{"num_hidden_layers": 12, "d_shared_expert": 256, "moe_layers": [4, 5, 6, 7, 8, 9, 10, 11], "normalize_top_k": true, "shared_expert_gate": true, "init_std_router": 0.0348, "num_attention_heads": 7, "norm_place": "pre", "parallel_block": false, "init_std_o": 0.0, "optimizer": "soap_variant", "warmup_steps": 125, "decay_fraction": 1.0, "doc_mask": true, "train_tokens": 418000000}
Below are experts of layer 7 (counted from 0) of a mixture-of-experts language model. Rows are named router (the router's row for the expert), up (a neuron's input weights, with its number) and show model dimensions 0-111. Each number is 200 + 30 x the weight over its row's rms, rounded and kept within 0 to 999.
After each expert's rows: a language model's description of what the expert responds to. This comes from a sample of Wikipedia text that the model never trained on.

# expert 8
router,193,157,225,200,242,199,187,172,250,222,232,227,184,190,193,169,253,169,178,226,164,264,232,162,196,234,246,199,182,183,193,232,222,236,253,163,236,274,169,217,198,235,226,174,249,191,191,196,172,223,171,183,218,207,158,201,199,152,130,179,201,183,276,176,171,191,213,221,223,228,212,214,186,192,187,216,164,217,162,202,175,172,215,178,218,212,169,199,233,218,248,198,151,236,248,191,214,190,200,153,216,219,186,244,170,208,216,203,249,172,217,223
up1,223,188,244,196,158,180,208,156,160,204,187,198,239,253,187,212,218,216,255,162,204,227,187,163,125,247,217,243,208,157,214,189,266,168,214,227,165,223,221,184,208,221,204,170,210,131,217,191,210,250,243,223,256,163,194,200,193,233,183,184,191,201,237,222,123,226,172,230,182,178,258,163,229,210,182,225,174,213,184,257,148,223,171,197,224,181,187,221,169,195,259,143,164,283,247,240,167,219,214,196,215,206,186,189,207,190,152,250,236,192,232,198
up2,215,193,216,158,237,197,158,184,195,225,160,237,161,200,190,209,188,197,252,144,217,196,174,243,195,189,236,175,203,206,195,206,249,170,249,179,227,174,179,180,127,199,195,235,241,166,190,163,159,186,225,200,228,184,174,170,211,183,170,237,223,149,210,165,219,166,151,197,153,212,147,242,176,184,230,217,213,176,236,182,162,214,218,188,188,210,172,184,161,202,270,210,258,207,204,209,231,247,249,236,198,170,184,201,184,183,210,236,250,150,212,188
First letters or onsets of words such as f, p, W, ch, comp, and the == opening section headings.

# expert 15
router,128,235,158,195,218,232,151,198,217,146,190,214,182,175,187,194,186,180,196,186,247,234,212,207,233,201,186,225,252,186,171,215,266,231,188,157,148,206,199,243,175,226,188,232,218,193,194,178,214,224,209,217,213,208,171,189,185,215,187,167,202,204,192,195,204,171,241,209,190,175,102,132,219,191,196,194,170,201,201,202,201,262,216,164,192,173,211,188,182,182,231,172,210,119,168,234,224,231,197,198,153,243,180,204,180,187,223,164,148,230,215,211
up1,235,250,224,202,204,162,233,170,198,199,218,242,208,183,171,167,158,146,214,240,206,214,206,236,194,175,196,207,189,222,263,189,230,202,221,178,183,179,207,195,179,223,115,211,214,200,194,258,220,173,223,198,156,206,214,123,193,184,167,235,237,209,229,193,178,188,221,188,223,197,204,193,215,182,218,170,163,200,205,174,153,142,210,179,205,216,216,219,198,233,181,203,186,239,204,212,261,234,248,200,134,209,213,198,198,171,187,207,217,185,216,213
up2,199,166,232,231,155,224,140,173,154,252,253,204,238,133,200,242,161,148,184,177,215,188,193,213,224,147,191,218,247,245,139,215,230,192,195,222,144,203,234,196,201,171,155,243,199,193,197,164,240,177,175,214,232,140,185,218,220,211,247,228,203,205,167,215,145,161,167,207,205,241,175,168,210,211,176,177,190,238,211,203,154,182,213,158,201,187,238,244,166,242,183,197,161,153,203,203,152,193,220,201,201,212,276,207,190,293,210,189,182,240,201,207
Articles and possessive determiners starting noun phrases after prepositions, such as the, a, an, his, their, also mid-word o.

# expert 2
router,189,213,170,214,179,183,152,180,229,187,261,189,255,204,205,250,198,236,197,182,225,200,189,182,283,175,196,221,180,161,186,213,234,213,182,170,176,185,166,191,148,218,174,227,204,214,189,184,209,211,187,173,225,177,161,244,230,206,206,208,171,216,210,187,205,167,196,191,210,188,132,160,239,195,206,133,186,216,200,224,154,214,142,261,174,244,134,210,243,219,199,221,196,119,207,227,197,288,183,185,212,251,199,254,205,247,196,220,208,229,246,157
up1,192,196,171,189,196,162,222,160,158,161,152,193,189,241,235,240,205,176,221,219,203,115,170,171,198,209,237,148,215,185,181,246,235,157,253,183,226,136,211,188,216,211,189,203,169,196,220,213,196,250,231,211,219,201,164,210,175,225,209,188,154,227,189,176,185,173,170,278,171,151,167,186,193,201,205,207,221,254,205,225,235,155,227,158,190,159,158,181,252,196,250,231,209,186,219,261,168,174,186,202,183,217,209,204,172,178,187,200,205,196,132,237
up2,204,240,223,152,238,235,217,178,202,195,250,168,210,159,203,204,198,173,198,147,204,252,213,119,173,250,220,251,167,154,192,175,171,200,197,155,162,232,177,224,242,187,207,207,212,174,222,206,167,241,166,175,229,174,240,198,231,180,267,205,235,183,220,200,160,223,193,217,140,182,261,140,191,210,174,214,172,211,206,232,208,235,205,178,197,200,239,168,207,152,265,202,218,170,189,201,201,203,222,171,206,181,226,205,203,220,187,220,217,181,230,202
List dashes at line starts in infoboxes, table pipes, and capitalized syllables like Ma, Ba, Sa, Ka beginning names.

# expert 4
router,185,161,233,157,191,199,192,181,201,158,206,204,196,148,188,174,193,234,158,230,197,199,139,256,185,187,196,217,203,146,143,250,168,195,167,180,257,251,218,193,230,245,172,191,165,198,206,168,229,177,203,159,208,225,184,175,148,166,184,165,201,160,223,216,159,208,192,237,157,193,213,164,172,163,249,217,265,248,147,194,223,194,164,151,150,213,216,221,141,211,223,236,146,178,204,226,225,176,205,221,191,168,188,189,162,225,175,224,217,181,191,200
up1,196,220,209,208,172,199,191,190,194,215,179,197,172,144,215,227,164,186,181,176,176,154,185,223,231,186,231,255,231,193,198,188,202,197,140,264,222,219,206,201,179,228,212,189,221,158,202,193,210,242,199,219,228,195,138,218,153,178,186,220,219,207,201,215,176,191,207,209,156,258,209,187,184,237,211,198,249,169,176,200,170,198,189,218,210,183,217,194,210,259,217,212,138,289,203,224,187,180,208,171,164,167,175,174,244,204,174,196,258,191,215,201
up2,257,247,179,201,189,199,190,216,187,207,194,212,155,213,171,178,170,189,175,211,252,210,182,172,223,174,178,160,183,210,185,209,184,219,162,203,223,218,215,196,245,251,196,190,197,187,215,216,225,239,235,219,131,205,182,223,185,234,175,191,211,157,175,187,190,232,213,243,180,181,237,150,126,208,168,175,161,227,175,230,174,172,219,221,183,231,197,177,190,296,178,185,165,177,189,149,209,219,198,236,214,154,180,215,234,183,240,199,152,221,228,167
Middle pieces of common words before a suffix, such as er, ur, ri, duc, continu, as in Medi-ter-ranean, count-ri-es.

# expert 1
router,224,190,163,204,195,231,230,203,165,173,216,237,141,244,161,223,203,172,224,196,252,196,184,193,190,227,220,198,224,184,241,204,214,270,187,177,254,194,249,223,210,160,214,125,172,191,167,208,233,213,186,249,227,189,189,161,198,189,156,209,213,117,239,192,176,224,133,179,167,202,255,185,226,177,193,208,206,188,204,250,198,213,211,138,197,245,229,170,149,212,218,208,195,218,204,181,259,184,143,288,229,187,205,194,219,187,174,218,239,182,138,241
up2,230,155,165,252,242,221,188,189,241,208,177,208,190,198,187,217,141,206,218,214,131,217,189,204,197,237,262,211,204,213,197,173,236,189,246,201,177,230,187,209,176,129,213,226,207,206,240,216,238,170,228,191,230,199,200,187,180,238,194,176,209,189,202,194,168,219,169,189,213,228,207,195,213,168,186,233,126,173,205,204,222,272,156,166,270,215,205,168,189,247,253,245,238,187,185,184,189,233,171,151,216,223,252,204,149,191,169,191,234,177,228,241
up3,153,240,215,219,224,250,179,248,202,230,182,181,202,257,231,145,206,146,249,210,229,171,198,189,202,201,156,183,182,129,203,181,222,176,198,204,203,189,222,209,177,199,207,224,222,181,181,156,220,210,186,216,167,240,138,220,147,192,185,154,211,175,204,229,207,232,141,151,230,226,239,124,168,183,238,190,221,239,236,177,172,203,186,204,243,164,161,194,173,186,183,224,160,218,226,170,201,208,196,194,180,256,156,163,153,242,227,187,220,172,167,213
Word-final suffixes and common content nouns, such as -s, -ed, -ment, -ation, part, work, form, often followed by of.

# expert 0
router,193,161,172,199,235,236,170,292,229,210,198,190,211,177,206,190,197,217,169,188,174,251,209,207,263,218,158,195,202,248,169,202,184,221,228,227,190,187,188,193,168,221,216,150,196,196,189,153,212,203,225,162,202,305,197,183,205,211,188,194,197,231,238,202,168,187,217,251,214,208,195,202,197,201,228,152,188,208,189,198,223,215,160,210,211,241,147,182,187,203,265,159,198,65,178,175,134,196,194,168,229,157,241,220,158,274,203,212,211,163,266,183
up1,198,213,204,193,177,182,249,203,234,217,232,164,207,161,224,261,213,208,211,200,216,187,227,204,202,203,126,228,223,212,222,172,189,173,158,256,191,192,252,197,176,187,221,224,263,189,176,215,184,248,183,137,205,216,164,238,215,216,224,168,157,213,193,177,133,221,215,217,218,199,193,200,249,152,131,184,239,194,207,154,235,241,263,214,263,222,175,179,225,184,185,165,179,216,180,210,176,177,227,162,198,229,188,263,189,203,185,252,204,222,234,250
up2,172,175,204,207,242,239,186,227,175,245,245,239,200,212,211,265,180,196,155,193,196,190,176,149,274,203,233,189,166,180,201,212,200,189,171,228,193,234,203,214,167,178,157,228,224,215,213,198,170,160,207,232,219,208,183,202,246,217,233,240,166,281,242,226,119,182,207,212,121,200,186,167,167,223,188,175,192,176,222,207,236,176,235,208,201,175,135,214,211,183,242,244,196,161,218,178,199,221,212,220,275,189,268,215,196,201,210,228,140,215,178,199
Short consonant-vowel pieces at or near a word's start, such as Bu, Lo, Po, mo, and ar in t-ar-get or Car-ibbean.

# expert 22
router,225,227,210,211,192,194,240,188,227,171,197,197,229,177,186,201,206,216,192,198,261,226,157,156,210,195,207,176,251,212,194,207,183,179,226,246,179,199,218,188,225,175,196,232,164,186,255,220,161,188,201,210,170,176,186,159,192,247,163,197,210,192,196,235,168,114,234,206,182,189,230,119,217,209,192,206,200,197,207,184,192,202,182,196,175,199,280,197,199,183,198,221,232,171,180,197,132,248,207,202,201,193,163,169,146,202,194,153,233,194,160,169
up1,219,150,200,199,220,170,228,145,237,178,242,205,236,214,245,206,211,174,186,161,164,184,145,208,238,183,159,177,165,109,163,267,187,181,189,236,265,196,232,199,201,202,176,208,191,191,207,182,216,198,190,228,206,161,252,228,192,167,155,238,203,210,226,178,187,192,199,174,170,145,142,178,195,209,207,267,188,152,162,210,222,200,160,235,142,205,226,221,169,206,197,208,197,244,166,220,166,198,170,236,189,177,160,214,189,237,160,202,215,198,265,176
up2,157,182,132,210,242,210,198,148,184,222,183,232,194,240,148,205,194,196,206,239,217,235,216,212,165,189,242,220,150,223,159,205,202,169,186,151,214,173,187,171,191,173,229,156,202,216,183,174,213,172,217,201,152,211,208,195,170,204,149,210,279,221,184,208,244,178,198,188,213,198,227,162,229,197,210,205,210,173,234,209,199,168,147,146,234,187,214,176,230,188,179,220,195,177,175,169,143,208,185,224,177,241,199,152,170,151,176,197,221,185,158,268
Endings of proper names and places like son, ton, land, ian, and words like American, University, York, British.

# expert 20
router,185,226,201,177,213,241,215,244,232,181,175,247,194,142,193,178,195,190,171,190,186,156,214,214,229,188,258,191,238,172,236,198,194,200,195,179,189,153,212,242,220,150,189,204,237,163,165,206,225,163,165,182,206,172,155,154,211,225,136,244,210,162,260,168,153,188,204,183,173,199,232,175,195,240,188,224,191,178,230,215,223,208,205,180,178,198,256,214,234,209,197,208,227,192,190,175,203,257,169,191,168,133,149,226,205,146,169,231,252,172,182,215
up2,193,195,181,241,184,293,220,179,199,231,227,188,227,205,164,170,170,280,233,223,273,153,177,171,192,179,185,229,249,182,222,158,211,215,192,193,263,242,195,171,192,217,194,187,192,198,179,210,179,230,152,184,231,186,171,181,171,216,134,211,216,176,220,186,180,155,173,205,184,206,172,202,197,186,162,215,186,236,171,180,188,167,212,202,170,166,243,182,278,169,200,236,205,196,173,207,232,171,191,232,201,166,218,218,240,174,171,251,240,167,227,207
up3,182,216,222,187,213,202,238,237,187,254,146,227,220,198,200,216,214,255,202,227,197,233,190,186,207,180,236,166,184,247,181,232,176,256,149,203,245,183,229,177,201,247,199,184,144,164,159,223,184,213,184,223,180,163,234,115,146,226,199,230,170,223,244,162,168,235,237,170,157,216,193,151,204,220,210,231,184,211,222,227,216,192,226,214,285,242,205,182,229,186,150,194,156,156,173,160,200,208,141,204,146,207,177,167,189,194,179,205,230,197,151,267
Suffixes like ing, ed, ic, ical, ive, able, ular closing words, plus common words like of, new, known, such.

# expert 6
router,217,237,211,223,256,177,185,189,192,193,195,220,220,203,213,187,208,173,231,215,180,218,265,164,251,209,172,249,209,233,150,179,207,262,228,197,263,217,212,192,176,254,262,193,182,175,220,187,225,225,190,155,197,232,170,170,108,223,177,214,203,225,210,178,206,236,213,199,148,196,153,168,228,208,258,205,176,207,199,216,159,213,187,172,156,181,182,188,222,206,212,232,183,182,143,219,150,155,217,180,220,225,109,196,152,193,182,208,172,199,233,208
up1,224,187,233,196,165,203,263,201,221,177,177,216,174,185,154,172,253,196,219,199,185,159,222,132,206,234,243,249,198,245,184,231,212,168,196,183,238,235,198,160,254,196,217,224,212,160,203,224,204,240,165,145,196,241,154,189,185,254,174,233,223,191,154,218,201,273,195,180,219,217,177,183,187,233,213,182,193,177,165,125,157,188,203,202,227,210,195,233,229,199,181,194,211,212,174,232,214,230,218,152,214,248,190,195,232,235,252,245,229,226,180,196
up2,172,191,196,159,225,180,227,224,192,206,183,225,182,214,173,164,204,180,220,207,209,176,192,193,207,172,154,214,223,220,244,247,303,242,137,195,182,177,200,229,175,205,266,165,236,204,176,180,194,284,192,164,214,203,172,199,235,213,166,158,220,219,220,228,149,214,199,220,257,185,168,187,220,165,187,198,213,182,204,199,243,194,193,209,226,164,253,218,191,206,198,262,184,177,172,207,244,176,185,212,239,161,216,217,131,246,192,197,214,197,208,188
Pieces like co, Co, h, od inside Latin taxon names in classification lists, plus the w of www in website fields.

# expert 13
router,179,207,219,191,216,175,202,186,181,217,232,221,236,137,199,266,183,198,210,131,238,207,217,246,228,231,202,216,182,218,237,191,169,227,212,238,209,194,228,226,196,196,208,156,198,139,193,197,188,190,171,205,171,187,210,199,189,228,183,243,168,176,201,203,204,169,194,151,211,232,101,183,232,146,171,193,151,164,256,285,205,228,194,210,239,95,148,163,208,197,204,188,179,173,199,236,188,193,195,231,222,204,165,193,190,204,214,178,167,171,213,201
up2,158,215,195,218,246,205,213,163,235,223,228,217,209,181,233,187,201,164,244,161,221,211,244,154,193,228,210,219,174,216,213,158,206,172,206,188,176,232,212,203,177,239,232,167,209,131,209,169,150,218,231,212,185,237,225,198,245,219,176,183,185,185,230,184,234,166,162,155,232,189,265,168,189,203,198,142,208,215,143,116,209,208,215,182,220,260,209,168,145,182,244,218,212,173,209,176,192,220,134,205,190,171,158,171,140,232,188,178,199,152,183,231
up3,198,237,157,195,217,218,156,140,249,230,197,228,194,237,215,228,114,182,186,165,182,224,171,215,207,210,157,216,210,245,216,221,180,219,226,222,174,163,197,198,198,166,197,189,227,190,203,160,188,173,188,213,203,165,183,168,140,207,179,212,188,167,246,184,219,211,225,218,175,134,170,222,229,255,187,219,174,200,207,192,195,172,235,212,190,173,208,239,240,208,189,194,188,232,189,145,254,230,200,179,201,238,231,198,219,165,165,178,161,146,203,191
Table cell separators |, commas, semicolons, closing parentheses, and joining and or dashes between list items and fields.

# expert 7
router,241,168,191,187,249,164,206,199,195,212,209,204,207,241,166,240,251,207,165,196,150,237,239,124,236,222,228,175,192,227,193,187,174,216,185,207,191,191,190,195,195,185,218,185,243,238,217,186,150,198,192,217,255,255,209,197,215,246,184,282,145,172,190,160,192,159,162,213,199,194,195,230,283,214,193,178,155,197,193,223,166,214,177,204,210,215,196,173,215,271,215,214,148,197,187,206,178,171,222,197,168,234,219,165,215,198,193,187,253,237,222,209
up2,238,281,175,212,196,188,200,194,172,190,188,178,167,250,194,158,175,140,181,202,188,209,166,158,166,142,147,242,206,197,201,252,254,208,144,151,197,218,185,170,184,217,229,246,165,194,199,174,258,168,232,210,229,239,224,201,204,187,191,233,175,186,195,158,256,195,213,217,209,221,217,195,148,240,193,188,221,212,200,260,206,211,208,169,175,185,159,204,191,182,220,229,148,211,198,163,272,217,242,187,231,202,208,182,239,227,166,147,193,201,248,190
up3,232,166,194,201,162,240,189,153,196,194,197,193,165,203,204,249,257,189,127,207,194,135,264,217,220,198,211,192,228,222,231,213,283,191,191,198,129,197,174,228,182,198,214,224,215,206,147,182,233,259,211,218,197,182,198,222,212,157,256,184,186,187,181,177,191,165,235,181,187,260,179,187,198,221,292,148,197,169,222,157,195,182,209,217,212,201,186,182,200,221,166,246,190,170,144,247,179,220,197,226,176,182,198,218,159,232,206,178,257,198,206,200
Line breaks in lists, infoboxes and after section headings, plus single capital letters starting words, such as C, T, G, D.

# expert 21
router,196,276,182,140,193,210,242,296,216,200,206,207,239,129,202,208,185,190,234,149,211,151,225,245,209,244,220,189,213,184,220,187,181,184,216,201,160,231,215,225,171,194,182,188,192,192,233,194,194,207,190,213,232,179,192,220,182,201,172,270,219,202,184,223,191,193,188,190,168,179,222,208,237,181,176,207,160,189,195,248,199,204,151,249,219,163,140,237,234,192,201,217,148,167,207,242,139,213,171,238,213,195,131,192,223,209,192,178,223,154,224,201
up1,177,216,185,151,203,201,193,245,215,207,179,147,164,238,222,174,210,184,177,214,210,185,199,201,226,308,199,207,190,163,163,202,200,233,166,222,193,228,219,188,188,223,200,173,123,209,255,216,245,190,204,198,182,238,126,167,219,186,205,192,204,205,222,245,229,212,171,229,166,248,189,225,178,208,214,139,190,212,220,176,193,207,205,192,177,186,166,155,238,143,195,219,221,218,172,208,199,206,208,203,174,231,180,191,175,173,199,195,175,203,210,170
up2,242,205,224,173,301,200,154,149,244,246,212,195,213,212,192,205,173,124,182,192,269,181,212,230,178,201,229,209,196,202,207,172,221,232,230,158,198,216,219,224,172,166,167,228,192,161,184,195,194,188,166,215,241,236,174,206,195,194,179,217,180,224,208,214,234,186,205,179,251,184,191,192,189,204,190,216,186,200,171,161,154,192,172,233,225,162,204,162,188,187,210,190,178,248,258,208,228,216,225,199,224,230,219,190,199,213,193,190,202,158,179,189
Prepositions and conjunctions linking phrases in running prose, such as of, in, and, to, for, from, with, by.

# expert 3
router,205,272,152,206,180,201,201,178,196,163,223,217,234,146,194,233,214,236,237,161,136,199,195,238,174,248,174,176,196,228,151,187,219,200,195,213,269,261,200,222,156,210,233,239,151,175,136,165,188,193,210,145,221,215,187,206,198,176,220,213,174,157,240,206,177,168,221,215,194,152,178,196,179,217,147,146,162,214,232,209,174,219,187,237,180,226,234,175,182,202,177,191,210,215,166,205,179,236,230,230,179,247,197,227,177,213,212,193,197,207,178,172
up1,207,216,211,193,233,206,204,201,194,220,185,253,284,153,258,204,201,176,219,204,181,217,182,253,187,243,180,224,205,207,174,180,197,118,213,204,195,250,188,220,254,239,159,225,189,189,218,183,171,189,134,207,221,236,186,226,228,169,132,196,128,161,189,231,185,213,182,196,174,234,200,176,218,203,163,132,193,199,204,184,227,157,240,180,203,175,218,152,178,148,206,179,240,237,183,163,205,183,167,219,247,177,205,195,210,204,172,195,225,165,251,209
up2,195,211,190,176,197,226,238,264,190,257,249,201,203,177,186,209,217,176,182,195,195,178,173,199,199,186,172,180,162,190,181,195,210,239,205,260,184,165,208,194,183,211,205,252,280,250,249,208,201,180,186,188,206,203,207,234,211,153,211,201,185,226,217,151,237,166,231,211,194,248,206,209,141,173,178,136,208,177,174,184,175,219,211,161,171,213,220,221,223,149,173,223,145,164,188,192,204,173,170,148,235,186,165,128,219,190,226,218,209,231,244,215
Opening parentheses and quotes, slashes, dashes, and word-initial prefixes like con, ex, pro, de, un, and sentence-initial In.

# expert 17
router,229,228,180,143,166,199,190,197,191,261,181,180,203,287,182,189,216,154,201,212,221,129,215,220,199,255,228,228,199,254,178,212,178,208,237,204,216,215,254,211,216,194,202,230,133,205,236,146,168,214,180,168,265,228,178,174,166,163,203,192,198,174,236,195,216,210,263,217,185,228,205,181,267,195,203,160,194,181,261,186,216,211,254,194,203,204,212,269,207,221,232,193,164,174,169,236,244,184,200,197,175,242,208,204,202,189,214,193,182,190,167,235
up1,182,204,228,217,229,186,209,132,183,220,199,209,208,249,188,188,230,163,225,212,166,194,133,206,188,235,172,195,183,244,186,180,189,225,195,244,160,235,221,233,213,237,183,205,103,180,220,229,165,178,184,201,203,196,180,200,200,152,198,246,220,228,199,257,239,180,242,222,239,221,231,189,232,190,203,168,217,240,151,221,234,280,187,167,189,200,196,246,159,196,221,190,225,166,234,158,153,219,128,195,156,149,165,195,141,224,193,166,204,219,254,179
up2,156,208,197,172,221,217,224,240,189,185,218,180,221,219,161,216,193,207,202,199,230,166,170,203,157,244,152,239,217,216,132,147,192,124,229,192,231,198,239,228,205,206,123,212,162,220,259,188,198,217,145,262,199,207,218,189,189,180,217,211,180,212,235,243,240,173,210,223,241,254,168,176,199,207,196,183,204,161,177,242,202,240,180,198,217,229,155,210,177,160,179,148,199,165,241,186,213,197,126,177,180,195,246,198,174,208,209,162,188,220,197,211
Bare space tokens in tables and before numbers, plus verb particles and past verbs such as up, out, made, won, re-.

# expert 12
router,194,192,173,233,200,157,253,225,207,215,207,199,231,206,183,219,213,177,210,161,143,191,148,233,162,215,236,227,196,242,223,174,237,172,217,209,234,198,195,201,172,178,160,205,158,232,238,195,221,185,198,195,201,208,191,226,217,228,206,201,208,207,213,188,190,195,148,153,173,183,215,175,284,231,227,200,185,203,177,234,192,163,227,191,140,249,142,232,187,214,168,229,227,187,191,235,210,226,185,260,181,177,198,186,179,209,182,180,164,182,132,236
up2,130,223,250,207,211,198,173,148,159,221,178,253,216,189,219,225,208,160,236,260,168,237,216,220,184,212,236,238,187,172,180,209,209,214,209,186,233,273,226,198,233,148,166,200,217,223,211,233,215,208,138,187,171,216,143,152,230,194,204,177,219,218,224,207,246,205,206,213,244,238,151,191,193,260,181,204,234,222,154,234,178,247,164,170,205,236,238,147,252,155,191,191,212,213,239,205,224,216,158,180,187,156,278,258,188,252,156,238,199,199,198,231
up3,150,176,208,207,186,235,214,189,158,172,190,219,214,187,245,202,203,192,206,217,121,149,158,180,166,187,176,212,250,227,212,193,208,257,191,246,211,243,249,205,147,224,202,157,172,200,228,199,216,236,197,203,218,213,213,193,189,220,200,192,215,185,225,217,215,192,221,206,171,183,178,236,173,198,147,201,215,200,202,212,192,178,113,172,202,184,188,177,220,246,232,209,267,231,192,172,208,257,202,231,207,146,204,213,232,149,242,170,159,169,203,201
Colons after infobox field labels or in http:, plus pieces like im, am, ant, and nouns like song, club, player.

# expert 5
router,204,220,194,201,203,149,191,229,270,175,228,222,251,274,193,222,192,182,77,234,211,185,215,182,216,186,191,209,202,214,171,196,188,176,225,240,251,185,238,196,135,180,200,229,179,199,158,182,194,197,239,199,202,205,192,215,190,185,175,200,179,183,225,201,191,235,237,223,221,223,208,218,205,245,172,218,112,115,196,253,181,179,212,267,225,157,188,224,237,209,194,222,193,210,174,183,191,201,219,162,204,224,177,162,220,180,164,225,162,174,163,198
up1,219,236,196,203,198,197,181,177,240,232,237,236,159,223,228,195,182,185,184,199,192,176,188,259,183,185,217,215,189,195,188,158,226,232,178,274,195,213,232,212,131,169,232,219,173,202,208,187,218,200,177,184,194,217,200,163,186,170,203,242,189,151,120,145,189,212,164,203,207,234,155,197,186,189,154,227,185,183,205,228,226,138,181,216,179,185,217,167,197,174,159,230,248,229,179,196,226,218,189,207,218,169,190,186,212,192,137,256,192,198,244,252
up2,209,203,174,215,242,173,244,259,239,211,188,172,189,114,216,197,213,208,220,150,209,202,175,202,166,241,156,245,189,242,207,217,178,209,149,264,216,158,206,197,195,237,270,260,253,190,170,228,192,183,259,225,160,208,194,228,174,172,169,214,218,225,196,227,219,203,217,208,195,195,196,221,254,215,175,193,220,203,125,200,251,188,262,194,210,159,156,184,169,213,268,202,194,217,240,261,220,268,182,168,233,212,197,161,188,235,173,185,201,218,176,160
Short letter fragments inside words and acronyms, such as n, il, t in stre-n-gth or Plo-t, plus New, North, short, video.

# expert 10
router,155,207,233,204,198,271,192,196,174,210,223,220,206,242,180,222,206,194,221,174,210,209,174,186,167,202,214,151,159,254,215,115,200,232,219,208,218,291,226,229,207,181,183,234,181,187,186,149,172,282,198,224,222,169,206,165,158,202,192,198,227,166,219,238,213,229,161,224,186,191,179,217,198,179,146,192,203,186,227,189,221,223,143,213,212,226,176,188,188,205,227,179,206,210,158,193,167,148,181,214,245,222,246,210,228,168,180,191,230,198,174,204
up2,190,177,140,221,188,244,194,218,210,193,183,210,179,102,222,207,185,239,168,203,187,213,227,256,143,186,219,181,158,148,147,230,208,167,186,184,187,261,200,218,194,209,224,177,212,144,183,182,176,265,180,163,211,242,237,222,190,176,148,269,181,155,193,186,184,180,190,222,150,211,226,190,229,246,206,207,184,204,223,161,232,215,151,215,208,210,209,162,177,230,202,226,169,199,223,233,198,187,171,202,211,149,221,181,244,202,207,202,275,197,194,209
up3,153,180,208,142,181,215,210,261,184,228,192,208,180,253,199,245,210,185,240,227,183,211,205,203,167,205,219,244,137,188,239,207,208,222,197,192,191,220,179,175,181,266,232,236,233,193,187,179,205,228,183,161,202,176,168,175,170,173,206,195,174,241,154,162,156,218,190,238,235,231,228,204,227,188,248,198,236,188,216,159,245,201,189,201,239,195,200,160,185,202,269,197,155,257,234,236,180,203,191,230,200,168,230,182,195,250,204,180,222,243,152,143
Plural and s-suffix endings like s, es, ers, ations, and plural words like years, States, women; also s in mid-word.

# expert 18
router,225,237,156,213,211,204,181,203,240,156,184,172,187,229,182,233,206,239,201,195,217,239,185,130,206,203,258,172,200,186,192,183,192,194,182,209,212,185,200,178,183,161,147,230,184,142,214,180,231,212,174,219,200,186,198,196,183,271,218,221,195,226,235,230,200,194,192,203,171,223,208,170,207,221,240,213,193,224,240,188,190,220,186,201,180,229,170,172,138,242,192,182,188,180,214,222,173,176,205,253,192,208,142,186,187,227,181,202,198,179,220,134
up1,201,158,171,179,173,205,223,255,232,193,230,173,253,226,182,168,265,181,255,217,194,210,231,155,295,184,248,170,152,191,204,130,272,179,180,197,199,228,184,195,180,155,214,213,182,187,197,200,171,210,157,118,211,211,176,187,219,198,163,210,231,228,212,214,198,282,221,220,198,219,246,199,223,188,217,186,236,183,203,200,189,163,210,198,222,218,258,199,198,136,168,191,216,219,174,160,176,200,180,202,229,176,159,239,223,190,166,196,175,209,168,185
up2,191,221,172,189,202,221,194,181,179,213,180,176,173,185,206,222,194,244,189,242,194,224,121,174,267,170,180,213,139,280,240,160,174,206,158,199,234,198,162,144,186,171,236,188,215,180,230,175,233,200,170,230,274,174,179,166,182,222,206,202,216,237,237,250,148,290,250,217,201,173,222,274,196,161,160,189,192,230,201,224,209,241,227,172,181,192,224,163,204,240,239,221,222,179,201,204,194,190,186,199,199,210,224,234,222,175,167,170,227,199,184,232
Word-final consonant pieces such as th, g, k, h, t, plus km, %, year, Church and Cyrillic letters.

# expert 14
router,194,263,215,167,227,204,203,207,186,180,212,120,201,183,180,229,208,201,248,159,158,268,240,174,208,205,221,162,246,178,272,219,260,221,164,192,189,227,208,261,193,205,237,230,181,186,202,206,185,225,204,181,173,241,201,176,188,181,200,230,210,214,185,197,205,214,261,217,196,203,202,213,160,198,163,167,226,206,210,240,218,210,220,236,223,119,229,239,183,244,234,239,220,239,163,243,237,174,200,229,211,238,248,157,145,176,234,182,172,212,208,210
up2,159,246,242,142,166,195,235,199,178,149,212,230,174,199,192,234,183,218,248,203,196,193,198,231,171,228,165,223,219,226,222,204,226,228,196,194,141,188,168,234,217,186,204,219,183,170,235,195,246,162,252,214,254,219,248,211,172,206,179,190,179,201,229,178,224,173,233,192,206,203,174,184,171,249,187,222,197,262,153,194,183,200,216,196,225,212,183,178,209,250,201,214,212,269,290,209,211,209,210,193,156,168,209,183,190,234,177,201,199,145,236,150
up3,198,175,196,157,224,161,192,125,205,245,185,238,216,245,218,199,142,194,215,224,164,215,245,216,240,215,160,230,172,156,191,226,204,187,167,165,185,169,222,222,188,191,239,200,215,112,172,196,228,198,198,209,157,247,232,191,234,211,219,215,187,216,188,204,185,185,204,210,225,204,229,194,173,191,212,133,175,188,260,189,203,226,189,221,191,189,189,206,175,148,178,204,157,237,128,204,189,206,213,210,214,232,196,177,203,256,186,242,261,203,260,159
Periods, closing brackets and quotes, line breaks and heading == marks ending units, plus sentence-start words like However, it.